Below are experts of layer 2 (counted from 0) of a mixture-of-experts language model. Rows are named gate (a neuron's input weights, with its number), up (a neuron's input weights, with its number) and show model dimensions 0-63. Each number is 128 + 32 x the weight over its row's rms, rounded and kept within 0 to 255. Numbers have three digits each.
Before each expert's rows: a language model's description of what the expert responds to. This comes from a sample of Wikipedia text that the model never trained on.

# expert 4
What it handles: Table numbers and fragments. Digits and number pieces inside table cells and statistics, such as climate values, league points and incomes, plus odd name fragments.
gate0:105118179126161134158092144130153179046064171110165103150143106124108038093154124123143090145116098209106076092123155098107112186127083158175144123189095162137098127132124219132110082073100178
up0:123123122166123136151118193124173110150106149142134129124120112091135096137186109107139104068101143115115070111091117147067137085155147115156105187121167111147125142128092159123151115080108136
gate1:127106114152123144171143117102121158200136087072131172190116107127176149108113137096093142197118138125192082090121099185140131126102174083184134130157173145178107135144121131087132131112154127
up1:132130145087146093137138118104116102167144077139126095133154130141131085078105075108177162127127184196124098093117106124188132125076191122124082131114179102082092107102151105131115138131125086

# expert 19
What it handles: Mixed numbers and connectives. Digits after minus signs in climate tables (−2.1), word pieces in names, and connectives like "that", "on", "in the" in prose.
gate0:148048099147113148132166093120168178116120103125171148078198201166120097155085068137169182104123110153105087172146154174152081100162161119209140164105176150071072118114129147116156115151133143
up0:142163049139136133105061119166144102162122139177131117102132131146079153156107100199122155138065105107122178140151096119093122112150177136149097150129146106095113083100110093075067128122157090
gate1:128150134165075127177119119131118198139122147113124082130091158062096095166191148136086093142179160082082144155127164152157132170178039143085099111109111061153121106146137142141116161074119105
up1:138124110151134054122141141148149122124145153144083095069163180124079192174113150137121093121123139142126091141160169141155135136167162114103115068183150217075112115126159077122119102144126097

# expert 7
What it handles: Mid-word fragments, LaTeX. Short pieces inside a word, such as "ut" in plutonium, "it" in albeit, "at" in format, plus LaTeX symbols like \, $, frac{.
gate0:125115137195115122173101129115164150184097111144117135113094157123084133149131175186118151131163115140105124147107115107136108119106107161094120142084135082095189062163088127128107148130130191
up0:136100116071153137122128162170122125069137148095162099157087095142119109116145109145172095117147093093158162145136156106201108178088138102231148219147118183132079163104077140066160154106138116
gate1:214125089140083142159201136164104152111129123165104130106098158107148136182138152080224147175141116124119127130171121180076154157149157137137130159167111108171135128104082111168125146119137100
up1:086087136063147186119111135103092147152158104165131131126128176123187131093146102121147148134119089134107091130102107085104183076169073181178059078131137103095163097100163108189117085078111154

# expert 63
What it handles: Short inner name syllables. Short consonant-vowel pieces such as ar, en, an, im, el, right after a capital in names and headings, as in Men, Harris, Taekwondo.
gate0:148137150182137086137128145074107160152170145170179138115100087159086134120100197176095104173061141170108109162152123108127147056112134070171148113098178148085160125110122133117135072119115117
up0:074163142122102105143135121167073145111081063110133182141146144085119124121126114106097135052110151076110113108100145145116114161176099155123157138188175161066141045133136134152074130173089174
gate1:077155113163104154148110167102129081081088182140141094101114110178037147135113114140140161105123190112073185127134029160072074154103146107101163170076159165152088171093144110101158143131135110
up1:113125144170130116151186101128013106098135153160150094167134143103060144108144074126150158133107130134120152145092098177151075154140125118148148089094147094146090163160135128133132103111141108

# expert 45
What it handles: Word-initial capitals. Single capital letters beginning a proper name that is split into pieces, as in Letterman, Lothian, Vastitas, Permits, CFR.
gate0:146168149175148152122172149134098092125194132128165171155159131128103125084122134118112125162113159086138198068116105117162082132124099163127115195095096077180129181148148200083138161157142078
up0:132114118112159130132088084132161198113034096117150108123088094108102123164129165168187135154129129114113103147143106145144126130106156073173120123102229148099107111112113072139094077085122177
gate1:148140101163114089149148125138170189136167136059075090097071111145182086149097106126122162073152089141128109128118168093186177109205105113094178136110088150111068116116109128167137064163164111
up1:168097102124104093139163119130148123103150156115054071095107100167189124078081049155114066066132038144146129122110169107135159116139136142093125131106119110118088116116149096161150151098228160

# expert 35
What it handles: Table cell numbers, line breaks. Numbers at the end of a table cell just before a pipe, like −8 or +12, plus line breaks and capital-letter pieces starting words.
gate0:107093139144158089145233111093083139124110127066119164124184160121140176108144166149095103169176163139185194130100086126074145154137129177086121154177120142124083129153088230179148107111124111
up0:175092089106122106142142151154125177168138117195114146128137079093121112133123120132109152153093107118147169099148134116144080138113192188151126179055145159093126143178127156118109195122181145
gate1:120138144157098139172160115103119155107140154145134119094137111114129170133098111129092174133075110136103129172114202147117103073149054148129155103118074111181141155111140102115094146130080165
up1:135113106187174140105147124126108127090150141154137143178141131163181076182120146146122068135167158116083092146135145115116162120139090163108068166136102160141124132107147098171106110089133180

# expert 20
What it handles: Two-digit numbers. Two- and three-digit numbers in tables, dates, scores and measurements, such as 24 Hours, 8 out of 10, 29.4%.
gate15:150127123109085118080152109135113128134166133141062165180126148092112144138154141106127149119075108082138172073170136144147134116108135081135139127144104108170130168145133092138112083147160187
up15:095119140186164143138172060110069136139109147166131105099145080171113181060093171131126166132113161170101083162117113122159139138081123120130100111190156115166123098127106115171148156096166138
gate16:082141107143140132199178090126138165139106102092156119115133125128142180134148159117134155150130127166120104184050119088148117116137114107116104123075139114057114126121134127091166094146160108
up16:169174141150134077116122123145086167124129141179064129136142141143083076125080122126105125166173125116122171120230136185115113135143110101109135148151113159114129147120183065155107136120136149

# expert 10
What it handles: Prepositions and verbs. Prepositions and particles after verbs or modals, like go beyond, over, against, up, into, and some following verbs such as take.
gate0:126170143121136114082169104160115160107135122098128153062122125170199152121138147078119123168094135074149106106134187116078120153135096133137199111110127084153201140143131104126087125142142068
up0:149174141174147120125196100153134131130100106129128115102079203161148124133120121117124113168136109172115171076125205124081091118197129096164125103120126073101181181143201100185162133122156121
gate1:160103152198129157113150098201143123188172081141147185176172209164119103102062130108166145163176187136138119155124124174140150146133103168140152117174140133155146092124148167126116098167170084
up1:090121163157114181080206161155140148132200095177178133060108095157125086135147085113145125107097204117173153119124078161176168100131125184199105157079101129085105159095144099106131175128113147

# expert 54
What it handles: Foreign name syllables. Word pieces inside non-English names and place names, often with accents or z and k, e.g. Nyí-re-gyháza, Fer-re-ira, Br-ă-tianu.
gate0:153161170120119129173184127096142144099097088126121153122123187112158145108146126159101152097097101113107166150082127129169136085140028126104191131132079143206097189117171059107094126075086167
up0:081126091090150117131065135153127074145135126121124154154186089102085115173152150188100132164178180091129117153170132093120099090107189098131166145127143147112103118113092162132170142121112088
gate1:083095084154122140114095147084163141110125124114109123139181106058146132147152121141143148199143097145073098115142125151138191090132053136158140140138134107150117130138042051163180113170198095
up1:119143097115164119101120134127163125110119138100058131107120130124147168165141135175115080138177162141080124171120195078118117105121134129123099117113172131148076123125115149121118123135111146

# expert 57
What it handles: Place and surname endings. Ending pieces of English place names and surnames, such as -ley, -ton, -ford, -ham, -ville, as in Wembley, Hardcastle, Gladstone.
gate0:193116158123126153072092100135099110106100166076128123114172127132115117101162122161100108120174117150060119147139135132095111147141069170120086115169093100111197136119049102155142148096112141
up0:122135149092161061170081139167077100171119138148131104186204109118130040127117128175147123092119124156120103175145150118095150134195126110138130173187102153071071109143110118141065128074139177
gate1:125141135133123119146189128113149159071175170104149152106117177124089143149113159157138141095126172150163143176130128112174158113148121125063143138140109167150117043101144137156126104139149065
up1:162151205202154133168163150166190165134162166086108171099136164075154131140129099133144156176108159096116188120094150123109175153148114128079143135102130160124126095145173124115194110177130119

# expert 47
What it handles: Inflectional endings. Short grammatical word endings like s, ing, es, ed, ers, attached to the end of nouns, verbs and names, as in emerges, Rolls-Royce.
gate0:189122106099129131144114149133105146142162105149167134157160169052081135142128153144155158109134126173178157180143144113067076156164096124164130238146144079161137157083093136147090098106139078
up0:146151089152135144138088121136097157129101072125102148185104123094128119118157074112149166126173155163145140175140156113136173177198164096187151109095139100118062121140094104142116082091145083
gate1:070134090193091172109197120145156091162132145093110110086159176137147062066074081120105144078086161125131138061111166104120104152092150156135143135073139135108132119108166111130147136161101132
up1:119151161138129144131200116141172141157104094099125102131157116106137110119168073146179107095108198134133108101128143120151177133093187109131136125170090105088050079109105077138202136174143035

# expert 52
What it handles: Line breaks and headings. Paragraph breaks, list dashes, heading markers and table-row starts, plus first tokens of new lines or sections.
gate0:107113032146162210155118130065066117098106125118140156088119079137127091132152111099167152138108131123138139130098145106128120100105144142138184125118131135167165143060128079122150119137181144
up0:092206048183119125159097114104129154153095082108121145131128042171104147148083165120144163157109098145089100101111115125152116134102095188093183142172157121179094131119101110124098154177165119
gate1:147076103139145110134139106127114124103128147125145107112111075130161115117133164187097132145174137082153149129152187110101101121149127160157079140166134135160109079168115141116112170086128090
up1:068157118192114119160116135194093182162166159132057193081168166151096083076170154127112109166145102172144176151082153155112150181100138108105029093132113111133075104136136069114101121086083182

# expert 36
What it handles: Mid-word consonant pieces. Short consonant-heavy pieces in the middle of long words, such as turb-op-ump, ap-op-tosis, H-ep-haestus, micro-sc-opy.
gate0:038106090109107172166089152165133167152107091168173122102116071141150096155132101118073089109106074148144114116123115127118151120142146140118149089129115165137139133163153132159132155148139150
up0:092126132153148087109067157128162155057104024153117087114184103104119139140145159188130062142053169182132058104171150124154073124119140149141159151104149118116133128108073118142103126137132113
gate1:088104145119138142124145096131110105094138114150128148123100172124106170172110110147129160098150111120135068082124143066114124100131118099138094176174112127158160175096159107169076117082064139
up1:097137153062118083124103124154160131086061138142147132134114080098127089137122171061145118190103143125139144123142135118161149161186111123126148176146133155095111141175116111143181133138136136

# expert 5
What it handles: Biographical action verbs. Main verbs of past events right after a subject, often he or the band, in biographies and histories, such as joined, served, released.
gate0:108167135178125054158130101109179144094111199172148166167103209086129138090125082153155105154119178161107121115129136083100193153116090150205127147111104151071154159092139137149134092076125123
up0:113114172148106097164081120147120089100103098134102145151163115062080146112141035138150103094096144119099139120158146104117107113134107087144110101130114082088204140103132084071191104091067089
gate1:110091063150106173092136114149091147090061127095109087145172089091129104104174120081072110171080119103161142096115165160136116129122138113085162133113134107193154163132068116115149114131115168
up1:192147180121151113161139177072119105118152130118162113146068144176089168129090123166171072104159111137085118142123103135163152106175129117236124204155073132083045090107153122132127127124162115

# expert 38
What it handles: Numbers and table fragments. Mixed cases: numbers after dashes in vote and score tables (−6.9, 72–37), plus paragraph breaks and phrases such as in the.
gate0:122024137117143145071200079105136132111141107081099063145098159133113123162110096116153148197164127175137130130154154126137130106074126118095134118141089121087112104146165130101116168120121154
up0:139157164170101117069160081161117149185177115166201093166124116185090174107065096098067097142147094108109089144119157189157114140082078135140136078146110130126126132111145112111117132125123126
gate1:090056109093124173050079078120169157103143135138091148113130105122136083128094103113100117159146093117139108119108130115143166096130165215158200145115068150077091093128085137152162099117160134
up1:094139134109123161085065081137168131153138110185133083055149188025107152157189093160141188081147101105167157146109133085109130154117176115109110092058104132146149064051120120182129152146127133

# expert 11
What it handles: Consonant-final name pieces. Mid-word pieces ending in a consonant cluster, inside names and ordinary words, such as ust in Holocaust, ind, ack, ass, und.
gate0:097152169123169106138096132088091168104119156148192121158112119127105125142190085135104186146141037099126174171144097160119099148121128108077093117094103144184126113167107129080145134211134120
up0:108116145186122160163161153140102095155138129130174118119162170107105134095135114121102096117152085122111149134150095130141131138114116143085075131073086068115141095116116105069157144123159113
gate1:127171126220152139148130154186108153134106144107092095080170149094156190120102128144121088150096162172110091073108156145132194162150171092126160095091160113141128184137095109123159128149134112
up1:215123105129098143128114087156141128077129129197094115123060091205128138127140097110161156120153081143083138122126098137123176138127109168137171148167148168121108152150146133132113199140102097

# expert 51
What it handles: Coordinate numbers and digits. Digits after a space in coordinates, ISBNs and table cells, such as the 10 in 10.7517°E, plus scattered unrelated words.
gate0:134126127157128167173163122122112139131096111100119150119144168134117084105166076130165125215089179083099143154143173108136135105150098095135131103134128110110197155125101114120091079132140115
up0:118180170163072126207088176161065085132113122075163128128066169176135100132138184183177187109075095116128174104116156090141137156131154103111114152199094108093125155110143151146183157151124143
gate1:123073104119098187140176108150127113096143085137115143171075129082129076140181110114160096092136135150126103132090164087110130098168087083071109118158163019108177123106100149103161067107094158
up1:111181146113167135105098091124180165144108150160130106150122123125136144184079170140218156131113157150126143150193099116146119150100151110107146155122110078161166153095097104128122103058077129